Experts of a small language model.
Size: 8 layers, width 512, vocabulary 36011, 100M parameters.
Experts: 992 squared leaky ReLU neurons an expert, 1 pick a token, a softmax router.
Below are experts of layer 4 (counted from 0) of a mixture-of-experts language model. Rows are named router (the router's row for the expert), up (a neuron's input weights, with its number) and show model dimensions 256-511. Each number is 500 + 50 x the weight over its row's rms, rounded and kept within 0 to 999. Numbers have three digits each.
Before each expert's rows: "gets" lists some tokens that make up at least twice as much of what it gets as of all text. This comes from a sample of Wikipedia text that the model never trained on. Tokens count by the router's weight.

# expert 3
gets: " |", " 0", " 1", ";", " 2", " 0;"
router:465502480454491581570392421519514523479470547449584563385494427538459478490569449531535550561523455473589557480670501461570446571466398578490419543428512494489506483479492469495498453507446521538563406543430514474486496531447556468442544542502483494400475485481561418465550519492493514524523522467530467535417431598471617559446458507518562433522571504471515515535443477457492516516520408509494556472509465456521486429495469557447517519435576549463557481498559519564592496536561485425643457545588592524440481542455550447457502491450487557489468462467490621530424499543472561432371605491459521599494489628472518508461467566459491555487572518469474428562526534490482468478541590425423520465494496523487513426554516567467516563493421425510562499522455498603479477413546561
up5:463565546573551412548510502551599551499455458437443553545453496592538454480426559596542517431559509470555547526494522546448535518513495571488441516573455558455434526407450468461571482485477626516503562549498506535576482474542455494492457547510489467521544514507543419558475425406536496513515441495516502518432590531380527510486455458513492521399560506487490426468514439526513541508473456522456568507455490525431613478459535600489491575488541607451452559492446543583427487559412547451453528596502481495524578417489532441447498459449537610413513472462612634512524433490458580510618492464482554505467580417542463529604522477528566538459556478472443456431503508540585635491475544459591550486536522564474503462514513531579573475485552505442574471457438466599557476438508497
up6:452442505514506558593525483574550529542374454513492638509422464409480394549489496516568484501522458510535580499529536598483472553554540494496488537549538464572510520508525600491473538507424527410550471443445416591493527460497419504633465516522499456498536556518544580613499532528454483487454457521461448524581531563524511473504435507564583478488532552575515532526458593486508545457555488531424509504500551523484544547564542563429568523522515545459506454494680495491526539441507539565420573566516524504485463496453471459561592544558506541468599495538516519511442460471488490492477497554572483456495482522534466605430462508553500525456570518522438433580547481457458416480499518489498505459488486539488490447423486449503517507415616456500513495480539500513464550596502499
up7:410537566571554524499431414521527428480515444450429489497488489550459481507486524361445553486524498454481496478534485551543485453478458523517556475457446515422456504553473506585599513536484585515472418513581485508484454546492556530497414485557464462434536529418543468521489458544344525510481424518432455529458436415544566403440483483486413502430487538477434492537446454472611461489508477504491533505495556454362560555534510476428581490554461574459445496534538487419495511494491579494455437507497516596452454545484512532537464476419516542421490493508494559467448467461485432509464386560493517496576491532444495461491440530477513465496513531462404446484494452495481374386493450505504527450426471563491562464440469517551546514452523577422617469503524450441439457493517576
up8:462561520405481521482455550460637511504447514485566496453537541428464531491417483460489352524510549538541456625362528470529415595463506556531467591437510478567506499493541526472426453554573467441485414480492511502568397497377520523427556551551460573421495552499533513449525429494435480532441462528454529516583441468530526568506535501426500508467500521485554480550502463563449526566498479565560419459530529485519536462449552529567502496469473459523524473429484535534464434426539574439461537610463496480476554505549534544428532521438504388514556400553556412516470511534464620478492501433564521457386445434577526430509434624544535530526489475517543418616486462494487561484420561507531548510591550538487506506494586600538466506442557565566506458518429561446432580532375468
up9:556509432501459524516493475523485495509448455550478443516529443537478515434515503429494494556575466466450463559540508448501468521474452468479481440507488467420483556510508429387431470542440391464468522537459516557458520485516435535490440513524476441447552497555458511506574493583459522493427523615555488548479498441476595446495384549486407494441501504533590535454527501490537598516480514532453492519515447498561528442507509518452527538501602517493462576517509578535493564488579506459501527505522452521418451474466483603576475412502393538497500519511559586502493472537510524588352535568441481475510585541579501490556491469397557512507488594443532560496481505638502451524464430536439512482526457508576476512595515535455441441450487497505397413460625589496468519491503490
up10:530390452478422559520523475515524538511416525420496575438567517463569427472483472478454509504468453500554430470526516523476504529530486514521547533527507504431431551572473515495557514470511465500497425455554495563549510509525491518466465448558581557482538395563555479471481500493309467457527436458453603579547474544594601582411480540507400480509455422477388535513533655381504536519535480442471543476463537424452448488576478635469458595464483576513513454536468505481536549551486507465563502436513521503503531488551504439481460500484428531387527487508545469552438491492418571505443430498473540514565452522443520483398577476514485454570480468469418530554589487537547359488463477539541610447495536566527521421599550444499528404458611460479521564473424520528533462514484435
up11:529472502548447456510483524430495514518410592483546397509519559498466547544387439541533572546545546373470507450514416515408489482454559556472418521404606501562486420530484471578459447523546468449549630460488499435478430439517456495520420534519483554535502551506592503573432565422454475509475469505586422508509453443516539509472498554553598399481485425474465519459463475502416523466478515468512552518550460442441498412476513500515546616460517539520483499546492564514482659461514536550460510480538479493569521536493509557477538486459551479536412549436561514492428488398561535558595488589466494491462495468493391461471476580492436519473564415508490511459551544449525558505462470428482459459482511480457499522527479562533547514425501517433552539484495489483507567555457453
up12:535456499506437540537503505474534438548457479488448539469500447566512475545540386543516561480546387573459576517533473552491533486571627488494428448511476494569443503607563532517519453515513533512491484527443439503473476496586421558448426547541521484548511545481494398581502561493492500543514511465423509577642486511471493406484501423549427513413468453547558577497501465486510554493514531475477532489534542542493492492457462467454500481548569574457522470572552482515539544485450465538532500515446509505423459656493546490537488523562478482421451493489450526504526494529473421479409509458470525422547569552390528512545545525480522576500568440451510543539474518483494529431610507478528457524466490556538479554474446541476381484433362499432386458474471486462442535444486515
up13:488462506527487478510588529512565423493591472457522543574504519524500431412527495589440503458499532540429554444500471491565458490459550528559439433492520416465658376475519503526513481543464496521439514599492429558557631452594422473534546527480489462482569525514417523487591613449450557448494558501511492518525533582452395550564466514492527511452453545574517486549623477402527504535482528590578464396553622555482529475480524508607522510473427522604495542568532445492604553475507495532485519506441483598481461558430440549542456511508450494533504519535476549439437542478410449508570506429578506501520555551524446522549521528526512559520620477428526457514519544424500571486488518536538544528546546513490533449525448465412505531575440507508410500574513481544490413461519552
up14:583534476441455509457514576549397506504484491534502508535445404447491489469446487469411520484525583445466439390529483531488514557519541430559510512528500519446526464442502496479514518458547483584486475471452435485492478592479401545547566439502508370588522483466582605483408512390372509515518457550497529491440451501465483476492421423523518383532500514550554409528486546469472399430497652480513460504477486469614558511519446548406541394449575504513515489513377512446465461568477440444562515427510438441450562454450529534525485463477494579542543536482458573513550500516584533481538455437507549571556608525481565510412495492476486494446422505458433475542505500552496439532480456454420501528491468459552515533468605486556443504492585472597420565457538447593530417532562424
up15:560509426528431444536479450564469522494464457500583491554499557613481522562556465485490490484512496488519458512495542592545500464459589501476533465487442571386541491480465401440522517582435445473558466494528427552515605506503433508577491505533613455526539499522466510513511516524471537575509577405396527498560484507415467486489476501532578499515565513579518503504433428501479457469484599456543459472517490513466464516503403512511484436515411498542624505482528595467537480504382484524528472560614547623521454374564506454516431503443410553568542426443514457549584490483548483486494447460449458445501509486537473445525534444527491501476492482491392536585507504472527513520503574528461436464510629476611345434375499577430514579482472412482439526557523591507537502469470520
up16:495534465519478530405471443511476461495531464459413432463431528532583426406468514509435548552532446490507536577553559518523489454492534561442580511401548450509486546507453535535500589446536505519585486532553445508469511507545586570570550544455446396608490541542518620452527477528475543481526445484505467415488531537463473548561495487426581585476509579533458481455571442555525393483529496574460400540525524563476513468508436451511494489579471541485377547434499536436516469481397521507457538540509454528476496549567454569456465540498596519490403476471555471503594477522496491541536463507468438544526512511461591539477526519427543563478631577497474594548545524530579478535490503490461586506474505557455480455482512569553443443429506507452468525502568468520451482419488554
up17:471526543428548599464539534512448508487422462518462493538504464404502455467416550440487500488492523476531487451512465474506511508533528475442439469499426466468524456477399404502508440519478511511427430460537485485624610536514556624426488490612510550497492611462459503472502503540522557501583475479416586558396527503506570490552485514510548481422523498415515502458629535446428473525657484496507493504449500506506559531505492481506526422518510471506477526536471536450524519548513580476603475418614550504499508470574444455449531430565511587455432502478610345514531607564414473486476476527481494493454584507542557453443505529315479507506543487410540470455465552598530454485462493476532492531506469485539509552399514520512491520475527477563528463543405404589570496527536500
up18:553534485509602446535552530453471407469559472559509461508588494483541530524561513527586494435499483505492430503468503501518542484386505595564541506457504554526419583548400522468513461552537458518436492498485532499545478523501506557513442496526514470514537493407474541589526537569522538455509504474502578500450521515453483490548532589429511512430508587573484428498592461576517555515448430537495491433598431529485442523484452460429502449493575458563469469523546564462386456512479455492503472560381516511410434549500480599467510419485430542499512622496581504503512551581567587547483512389516457468509496415505498541488453587383584449487474452436551446502575475461563512465584508545497517520513508538518448534455515474542492405478455373485464445421499562424563581547435556
up19:458543476551459468509567484534581625563472506452444570492495564493514458590632530408548494517564464401484504449547441564548482486527474459471560521445460521423460513437526483495441509506427582494449454420483416365417419468469494553490515515522556476521478413385588591540443487529511455514519470519518440540500529469479497561488416487485487467559497534529512466378466520540457519516397528556557465579456510541559487570585485496456447448483559545610596437505514527556493469480430558465405552408535501504485498553411496455549391499584489488477523485511420463634494498620482447496446532426524496579507471481539515553398495523603485558491401522545532520463585450601486517530447510533533449481488535581532521600440493522476523555530416470450510470442488424530566483468507489
up20:577515448467435550451512494460627587532518559473563430431497562510488540550551402533505456639445523561494565535518452599471555438598483494438468502492468551558555508577521455534528423478491576595516548589438458506551454533451500523484462549490475550485474520514507462466588525570445435442458392506495512579579432471563490454539553447550424496538467519509397559574492509490528505471393447535532476598520439503547558481464498520512504460498396510446478443561468492492483462508552435512439550532500468462451530440460476531568472443512560478508571414550570470591517508524402445463504466447533498430504546529559503509541516576400489532497457586582434523487494472584449570508415516468503503483601394497523539455554510571493509497563470480384484562587493478445479560456496504
up21:564545493428580463576484519434564598524523391448491526585491469535450501563433450460467507467543544520517436500407570516424486454496482571501526536527563611513544546420503446490509459575439445558540442496452518577606469539534525452475459437537480488541478543483513517540525482525601490502501537504495502457500528544514605442377494438504425556487448567475594515508508441545365456520531452553457534568509475543567498453556481520434526497571465598455374546583584520515530457466487503494506485560550517462492514501435539500515531475400492480493485492526462566517439527523598478461509476527522460506573491613527402482494475425490608505544388512398533484595469443440502531467442540504419589463510511481528519492512492505565543565554492505441506485496558474596456457547513488

# expert 6
gets: " that", " which", " who", " he", " but", " they"
router:504485548518483507425473478614449448483500472504488460527528494438524502544580571483468468494547517629487468491610514484573431454555523467456608425483542441507530531445435561464458486513550526588408588453550524545497538559493574361456479515474566543557586558481465431452481444503465581509445500556443450404544475521445478466607485525627511507517542498507490453477480428429566530510537495535451454502519558467393523456554508501466496457451483430459523492466461499503525594550438512575484538528450486414535551482518661406460484329518451599552463595437509443496378474524593441548442503541401539590538430500539455564522544475452520566504506518431525372502520502500568518492476428586558553571497478419532517508445465552479402453490563427491478482434442537479492536504413494
up5:459468502490591506484455472588588497481387476411452445547490500470494486434472480564482557502393544507532494487566516437537505515530468405534422457515456504598432578510504436566532491457495467528447495490512514456530519525594531519468464464523427587539485433491507425563475564488480427510458517472442421495470652421485494450440498600523433476522489500520464553509485522459413493579532548506427504518453615518574513530467399594421500494515467502531492522461480554544492580569511511491515472443392440521539481511573432468487445527488591564438587521498502487503463489407520563499534481503504416415473547517443610469493574501517489486504424471534473530575492478467510559477547477485515567639532548423599493461462554466521372558423440507560510468515534554533587473556437577
up6:456525496558476445496449624435467449500497449506529477466500460524499490478454535535569463470567419500470518465423502524510517482559484472492512424593428517488494469504473488523494476499428492481471513379525463504506592525506487479532498513510456471492515445549425468504521522638550492514444508566553544544501515539460530473629493539487526415492492551498513498538513517521456530462478480505527486535525519507496538369502511518600371524562399513575481542528506511459541569506518417491437436571493462524523443522573468540621526447477413501508552507439469542522569527479470404512595516450515557539463608559495453503560566540510461525463538475579474551500525482442443538535426434511450475498558531521537616525622433557438463532523432522470478567494486470416494516519511562
up7:460592512414584515535532456572498590517500495510602521535540568388485520455507530573474460548490508488466585529537458551506501505487512406517572428464534518460473558562411460563407446518600469517406439572469562465495467578555532501557476495565470580472531472461525475533380481491420407509524566427563502495534427409544492450517538414523396572404502487446486469460385494469529548405522455457515443411550509543507498430560526485576517546540548506433482558549454538486401565569589479506515532464483438428458464420471452569491570537474521534480464490594616530589434544451390480477488510436471560473531581517601495438461446489506456502586571569519463481625490570491429534437412445567431465505436564580534511596590430479429572440605396533489511468456423462493552566461501599
up8:472569498456549479488513421492504512514479499523421534561521483517577432402450461571502478481468527447511529556454468462494527579493468608471527507606532522608578473510468522518458543527550538485517522426437587518440563510437490520523460574475424450480417507474450586488504525467450351504453414496492501505536560494461468508463450479513502466427414420456578551460426561508427486472438465550465508448462509531509481566527438565485524556405438521445587521532552561560514596506486531493505514633523516635525486617483532481506461512509586527530489503502487539462478546476559442454507492508490572491571496420442555480568506466544480433488489391517485537491559545444504451549454572534508510621527526549509555497533524479420544566566442479516513514541451567411507380595475446
up9:499629507491535509443525444506592566508535451603610564503423519489456528566495545499490571508482525481446598578606385478489537556580543539442490390501501433464576434468501479563475582499571541493558530405510522582569541517484552590508451509525472470478522497585452536500518417466395544536433494457606545481479562450518543437519612511507535634473540485398477494503525516514448458474440504536478503489546557484446467461541471463491481483517521450409415551491547427483574435535477445485564550418476469486460405568429503581440471529547573417461482514503506496454443459445548547504506580494606548547467497599516534494465371422508489427511560536483467531576558527466453526423481474500436566468527453463469539583536510434417594457508622508453498502480509458493474440506575489
up10:516641420562516489523441446510425542504465438504561503528510505469500503575442549516432508552466546511523477483489485520471463437558525542386546541501555443622453610463405494527486479499543533436452475529518519571573502454461466503574507577517515454594491520526412403433552518502509560548555454550486467453554518567491490495654426505503554529474606513485443525483392505489427532497535485496488422596436463522536483576528459526394543483489438502417391491540436596456413443427493494478456455452540445543509496430426515488528504494394546479448508547438492524567499537498518545498521606517485506604435538520484459515497507441514447592425469519532504476544491505547539494507468469509466526502521498431536591507533538460395450478478511565478431414407480456529472353445521556
up11:541459460541508463555463512483489399509563487496478521522540458558491566456502428390482480494435566446571498504492531479400500476472431531443524447480444528465617480566487508451521536562487576602510525577542496549543474435433457525452550491430476512449409535525499388455481413530447442494567531509453521449458498618554553545524458406450527479501539548594416506613550488571409543571528437494536569541460388532488541508521535540435493437465487594520456512501578575589511476564441478540595551455457444440645464474509479524499441483438481426477481443507531464520455492446474543555559411456422451460515533507533473481552500479478505522459453521512524468428564554593515426492495496536519502469603516540407484541470434570592522526492505557566546493559529577510474492452423471
up12:528511458529528464564539509531514499452511535487486464606526481485528477510467569567618468427509559439518458605461426492565529577468462533535444591485589583573443466511509474563453505516458544442543404561534465558564520508519592450547421543498519530572447478508424519568556610529545559649473486544468529527464577488425602430515526449489408502455511433379522542524503473496463553529484533473499548531495468612431515542445417462490517420469560475455479514517536477457556475580455453476503558491455524507510436559489573507565533493483499519597490523452464548491519577563557459508551507421504431493541459427414416503545484549477455505495461515475489517508481498534549438543473462453530420593490448588518432489589496465520496435509473540494467479506483607514452450529537530
up13:505423450497502555549507529470525503591484575525538516524582537448451481409497580479423613469496488469466547486539597469373503627489461538532454481513501478519555483506454501492525515495466509472486533519497524580494485466462558493479440487452471501510533508525444506438478540567474392616488406438384561454524480544396418415438534449558517456524466542452460502531500539480431606551495498530535501522438505474482467439533564415553590414541404476423530514505553561507550465466516566461481581512451531498489514554542590552479467491444579490556531481449541528422476521483464616543427532542425464507508607536549525492547460606474421547517456499468483405493551459485521464580493560537548535534547564498489587515475548434478504546543627507342540557461500518541513489507477446
up14:440478384521474434538564493477446533478430568499538588513507558503446496619535501453568510571417504486551463399345465458524510483493447486507581458514526496563406505401567564508404494498519508444463522586543427521498371533519461490523467540470582475551506540547474551476430557499462550549537451564448428544555464524507540583508532547486525477508492502451541557495541506506559498513488430520445484552525404470490465497569551435471421542567473514467506520421490438596492463526486496501500563452465557487479483553479527574450507516431562554503499519483543619588534469444418525442526398510499505561495469403459538577537499537547668457548419469479428547527505408476448449532507460492485441458566497479471613464486565437531488484533612542451526546541350543577494505570599509
up15:510509480541427562402545495535518552422457466510461363505570398512518471452467441467501571482513536480433517512441399529462513516540488481410429501588504401582546576457483578497455515486483582525502516530459517522552416549493462476396483484418426508465579472446617489467455513520360487505428502539378456549433574527423527462501459544486459497473539429515484450611473500540448514586566493421477481474469525554554498452468650487537506492513514582491507564609452478568502462567501428469506451500555538404487533494542520400492460494550610442427589567453511464583486483469468475398471454547491479488483598475535503489542418462506564455468446547500516555478419501528391499564494456497490552532458557483500463612410475611538555559574438556472542430511508575443495468483478518
up16:434485458603424527475548452527481546458422564472525419551566509514521389536544568507568481551440496534529530485434643439582497550500481537465538567422453487462441518484495556558346404502508545560480435436457561473500551511460499513484528501486538515433619626512575441598599524442487500460460471459456526505468551478545555433487602531523558631532547512533475402477451494553506541535455484417508486523559559489424516559539488528437527546494398538579525524539514518582486491547448571529503511408484458428517537461501498553544526440518505542472500517509468484537591489519491452488470454438513544485473603511483534542496490437528532405535540425547502519537433447511450423499436505465512512576511506485663342431415439432482595574553455490566431458510445521514563477479521495
up17:543478494485464466564517444507502513531450437562498511442460498482496545555489505518486529540528473437559539521493456588537489473600524544527452533494508406583515485505456447493531451423432549535546496481567509518576535550592543499446435497457423526523538418478660433507505565492540367557515564400492520531532505583541529365452548519405551482489463363483471479553479483467485484476577542535493530533499443492473506428547548455447492481499565544488444364542500455526445554432527433519489444450414536480564406502511580453480370552571412581584474501522528572526395611474608518548479547450569493528498485476571502535515465443616468559562466417573599518410532487411519527515477447514511508507523462485515469553500548584585540480526544500523527428494450497514524545376570459
up18:418452497522498504530513542524505497533430569572493435560503567521513482501569492422508525498466557445695454539484556487464477545467478393502534533471585381496531535468522455508542513620473455388499539526488566474577499567496554533473419565544500524436537450484423414543435499473565475480563532440540482572511551560433576523481481474432449480536407416506506490428616405451359487500436559431537550473503542429527520535458475494481544527502453463549494440514475430583496489486502495496557408540428413566540504467526535532484605551502468560531466511565533520542469446427502549534478522475443496494506488366533475465550590482447404532609508510491502464548512457556484455436490467482546508513576570591518470473440368552536409455532530413424420486439433445522472546479536549
up19:496491526507526483563420428425524403494454500490510494498476552439357584507527472624461441378516574555439414557512536469446430451571508458508451485550446555475472465524557533549533550579488499516465527480474546477564528568510509581549528460544491583441485462532573481594418480419545530521454412503432476494570448490549438549508554525512490569523485440584375569509398532507580502492472473590451439527525501490524484578537570475427487462490446481508415454493506550555566385523597561572429483518500555635434605468555471578449439483489426515448505481492459540533508459456546482443471469453554502452496547438420415483539443447447453531619563557426509537576523504426530499482495595540502470514518490481465451512512546571426512505526575481452473494461583537561552592626447596
up20:501448465517487594448547462526466449466523424393516485516548444488497434528430431435461568504499515476471464445411501579441521487472506386452595499447496502415525498438528522511381535556479525491550536491519421497591469513526431567511475489558478512504530494595477522474534477461492447499593402530588423529504517483423615570583532453486580449540563426506545377433534543494505511443575416397473477496537573450452518505499514514505501380495460518519465441523460550481467531579456436502522536437449415413449426453448529465487533460472411557575454511523499444452523443512534536560404532494465523540533568466485428489516497423482486558480505565532539518576520317480481540496470453624510495488361467475476404494502464537555519508578486573406556575468517509366489480516553531
up21:481466501533545513514551439420451510485465484461487503437487406503431450513423457512526528494472492610504527489490473510534531463542535549634570586478480502356478474495484501552481546524485507554468487491527518546579464562502458471480435514466443496466559510538497550543583657518596538634553500463486495410476595465529561534491499540420504503491505529587492500482563488539467462431504495533506551454506519537511434500461454461500507479496437497514486559513457513494487505462434400535520577503513532518545446465502517469508513555552493567619503555514516482387587486483476440435534539511502542427472464576532535467503490492378615492461521369473474473476433534569436496496414474555486475517572500490515547503496533457478546604528575559417447444484407478583546474457499528

# expert 0
gets: ")", "\"", " University", " School", " League", " Award"
router:519459466469459445428491433565565566467526597573412464524559509465497439454500552515442523595496456579481445471512551486449431482481516428589569460593462521523444515534368476433499602449588434534569457492502499517490428509524484496570422476464393429459452479465441564455523470583497569521436447487410477455495502465585504481514507563485417443549511516549541496501470537447503464544581541568472495485470494498542469481557480551510446468453464540430481534549566521433416493473539582517549509455495546449562479548507519437474416601459509499478514445458444509534549544491462570538571574549447456448483434515482507586517552476508512463450488504427498508499537512504428454471410516552494520545507542475379467637502474546438397413510512483554424563439511520471494516510415528
up5:416465611537464400459444448453391426472503402506443461528516411502515534541481466580512464497502514474568457478565484503482440458531546439539531529436512538479543518548446472593555535508548548455506538440520607543554525467526470572508496509570482491469421518598540365496525535485479536487510539520543424547577497479564441492539520491404502461494496469409496476468491433533414567415444548521537468389537530550524554499524516557510501512558586529605496523518479495542508493550533457509488499453505405414523471413401465510560532490480514434447573511508447448409458455498554612524530537493517468555463430473522563608437459509469480505460476585497519444571486446569492473486501472555540503475523486503512568497466534541534485486441463605447424474516498552536512474539425427
up6:498557530420528509497488464447522532435540508591441507502406514511449531567528469532523549534561488595497455549563546483516513478470500497458461482457539412514425436538501385528430523533419431532519443447550463472459451476553472431505548571521489473476524402518460557537530526501406553540509536502532472588558537467538423518549476513458517485553573452508405576472466503545491403468518526558601423446522511482500478532442466574567496503536590483438621455493608483541462521566515457481537493526560514472383489457551530623507495507502475528523573572471508458485505527498499528532464533529460414509501394503507528511515488639488494516464571515533534450540569420476522566571484443472514482513500496461510468514526509597487451546488562498435480486435431516458580559438520467
up7:448535546476628469484447493551538448497525500365537453511548554427514541492447545556450486580521442609551424506428552499427500501557493406522424526528453410509488566426507499540499461428499467544576528530517409611521437480517541444543444480466520448503487499474619500538468439422460523533477425590524406472544502494525551573515441540512559498494508427427411430472449439522466585485514488527486434475544491562540560500448522460520531418511475403547524428572454443627415472455385444425444454439459521498589378498472550543484485479547529543500495541447606473529419520454415531498509481501529543436439397456602418465465542453622501436463426522476439419498487431534505524503457530463513527384448598545478501385446567527454433484448469587488415498501503545512445454343460563
up8:434558441502480494485547467473469527451457477518520399475545523612515539488450425429440428525495460558500538460531491554506382404441508513505452571466479520485538539465527441476446505509497554399464498549567513494508483507472560476441482442430502286495492505440496439457487440476481446549446517501466463492443546535466504569417394520547545484495519437422606469435534431503532475507513485466532623539529532501539464457513548522494501537483466541497539435426563437441525413503443556414483585605535541482474530503450487492453470531433393525409452382510500551499575592470527496542531519462528570538410451527522451429488537554410435574485562427553450575576510554508487532495459536472559497467545534474592457516485492478494506478518496459484532479428480519505493574545464539
up9:480537537510532616461505455438530537541490428502422570511512519477531560487480527606457537485528499556438454482445525510381433515527387482337537516459642559613401477514472454484456460503471607447512504588494437526452453535431470447479504468488530560528382565555539518472541557477507511429553494436470466463455531458543481467436512592595495538527487446549439492443492472427506594473501539503528491541426524531659410534449595492530524451576554471588558543518441613564539439543576435461508479497426455557585442575400499614561434471485595511471462509457517505548497509516446547544542459608516490389592456531536507398560510399558477463544523534573562456537508511519474563533479457528472540420477580473469487429498488453513452537532515492469532557469451552463544511476497543
up10:389461505487495482498594422537449561510502482463454475532483521454452494527430461462535407492436507529451551455463437453462580450440503520516498557452611549481492472548457500491513526495555518480485492584462504463501472494498536389489329519447509542472428485595457565498536542556447464500507516496492349547412490495531564538437518478487446565482558448539444554577497509528454512508505525475533519532412473534493445534590591523544545582442469491532492505511547422403495529554462512507488553522529478498464483539524498552410541526517560473480449404509534516529613607537466464456550554508517501405486513459460549470552467492484460461475493415375665461572481449515483554538424530503520367551535557492515447555536451466431551542427487455557461531502443490410488483524510535
up11:537546476459548516450475545442490445474393523658554492618557503587544469515478459465561470538482505565460553556580516599494472425462465455493465485565530423469467550532533569521471463485501391546579461446471594422519557422490460525461453518523383533458434450432519500469516495573516496538406527458543538537491551494559490515520447413498472538544491409421490538525391452509450491528443584533530529440548616495445462463464540554494430526444449460442497505495441419516566551620560527516525503569549491449511586460450593539447496472572499539548489549424481597521407532463496539390629475445533414454424463535454482514496472516521549490596448474431433551467483515531471522489424546518515484526481489592506461423511475573498531551493505444526477519484475401470449517408480463
up12:471420556371561483398586480558570454581573510547589572484438579494363428589456516479481457491525510486515547483456522508416507426448624538546430518505504559525479514508437447512518557536570520445394480522465449536596461521528512517516534483501501412496484522501453511516579466509498401567581568453557484430532470444513456495465448452496539508544452537476499564555482521506485374462474425478551486610484510472532473443411489489525564485557501461511600462554539436532510420465443490545575498485488537516545414549580526459457567436471458498470451491485493536470405422482396511520491427521536551518502454577485399426458479458494411436515426572465500431512553488513498556602470477466522485568563464547404445461493442533449449461482477451544480530463494529444397559455516511
up13:514410565458526501525426492428504410466574527503545472472472562455545565483576501467484462438516491432521494496470532486533511436425566431497390508536509495548506494563545494485493521549507573455547518506522544580535448470558515546405374536516552506486509485498568543539415502505525492495500496419482525536576534446533523456472472529496596517462545439538456514443595500468507451515501558457590463545518435464644518502527503481545475544560444514493449422429411540445464539472534433554437425390462609544447471501414505497443513555485479506516482623478438521449461551560498403484555507526390487440525510411518541556453553490511404455525525496437506463462393509484536448509493487515451464482565457508580437547541484499574457510507437459452560569467490626438452512396466543
up14:565475406511566559517511534493526420428467455476469522568501505496407507440519494510435510399483467527536518459653565408426502547466491478568515518507412466457494517557502502489511565526583477629544487497499531471554563649500483428519372517560464515470589597473434506498511483524629447498558521407492488472488560541452533491501490516577532477428456479529522494488470522475395464561446470475569530468483584423437506535515487529507357447535473427408511456412448467467529564535534458548485449465419520580513454524478523423511474592451584501490558438540420463493425393551518519487505578483427571536532448560440472499497509557580427497482540489483388563522480403564413521490495465530470422581448543480552434473392462599505501490534479429420542603529525547423508472521438481
up15:434452507472559511548463498559476465403492451509454512566569545470494506451465561444472522499513500384494568465460475441456509536514460531496504572544337536512471527458521500496389447577461546561465486498579498510549511558613466494525487458462397453515436494473513542479467614517429421556528534485603475509435473533519415511514534472448468518457420457440547536582479429577577482499439497444421512401518541446528496408495510485541569514503463550481417513525536552492568482476508558484362443468531559449462459471545420626508544508526475490537509410462532359484568521488487463432484549500509477481485560471412371580572542439465508505496523534585495503543537482528560480648434468615492505489532458552442514517478436564527503451514535493460507572444489492476515525418482456
up16:532438564515530568405507567360565494554475560532542449458497567595452583509538473463451485453500603460538472504473571449512557442473457420460526484450438534575432520516568480395465502461492426416542536482514504476535484467469556442497482545512535499450449459483488452521525402479546456456529420443420515520514553524488488567530526408510463492496497537472542426485423469493523471500443469472455473543470531651553553494484547450497483573480419534489520574544556567433474541438485511508526533544499498541520409513508474450530478490423591609533496507428462386558523589602532572475591425578395529474453565454370474560498512622497517483526610454519522581521498574442523606514503498546451520541490495591486528495536544377463534485473456462538507445516506511490562421504425423
up17:575404597579465523470519515435501470459453543505447484495522515449496549554434565375548480506551496469481542568571414440565517549397514501457470554590478565465482546488453493510487616512604508488499473475539498412480407501557506555540500434495469488501593497520512533569533555545467402480570549509478554545525439428425467475546469545556555567462531460523471583478490479452512469447462532587520570513594520443467468502505532492468500484506520546467537558485440457559511443546370478440532491493481499508545502549457412517514516502493475408463516442484550447562503522487475407508445552537484490537477490518561464395590510561492476585379429443450523546597474496522387533557454366473475443484551454417469512450595525418506512524477558544446462523491474532471445447540558522
up18:522489481448525508452438528486531527571486407521530560515563593518522560593551423491521605446515527488575510484489588540437458606478596495474571461544469595483489461481517477545482497563527474522534453425541460522476570491492483508562396466481511482545492557444451495491526648537494495417476468491584457496510535546448584471490542461532433424402529483494485534637532519473520489445499427595472479482490542506456533548479430547501498445587585521505514456543432529535531376477479486512574493512530500458479447445496477518444602523421501404470463473572450458545518446514607513498447566427512520570525485513460490559420434525523561507572389506586425433500456449574433471522461529528507571449514525525499505420467493518509456517587484401474409511524495474520396361513501474
up19:503434538476394477447492475545544545558538485537462558525471408511444509501504536477516513597504577450424547471542553493478404372527468485508487492537589495559554502468545551549508497442534492421512498458497484569405548546484514555539610475518581525463552593467542442478515436543539511571514474535479430497490540579464446509478484538458502465528552464458468475488460522442507538522535530570561582544561459543508495429489621421428512465486547496477460457445630507495499500448432481571490544530551503527450536515548485461555360523538550599508450596525521544510523564496471517583508469497550497499569563486476393488464503534455492488461466435445531532452540431614457480462609529490456566488529489546507523515492541468522418461481578553525466452524451541508422517549545495
up20:506507485533487423516469559483503423425489504544453466536502465404524524503550454472522501479496501495465522485568590478485541510539566443470499447496445557588451514393450372505508627489493610510524496491425557520477439518503444489518474527529466588506512541498560570424431507428458484431531535500509478499475486521487493496545571570551574338450512448617429463467487460464600501527563424527539423560536532508409405437453576476403514475505532497467482482490543543550501508528512579576435462562682515504440524456537550591493433472567581501623484505500537545534472532507387490567388447494386469472613487433540440498479559429607492478503515500547493451540468472462509487501388479419683413503473547433469487435542517501478584494485540467500475444539472547472524540416439444
up21:504421510393503487401427455555458481517501436586602581438459503459574424558461465488528546446436552493549504482559528491529516459603470431485467453527602490368455558494464546629496448475417495447486426471503579431423470546510549502438458508429422597526559590494398389450493527500463441482515538505493462534496465472457604528511480574498450482496557511484514546510446488506471528545459517565458571563580497483444455456489497493534512488426483432461567484456591561488506437467473563504428446464386524441476502504447489461487504472539462531509538418523507500506497410456536549466416525501478526544481568474457474528630512537496473486442460497473513545506576487539455498496545468590520471428501573516536483440486470474551514530518636493462516539433504560436414483440559514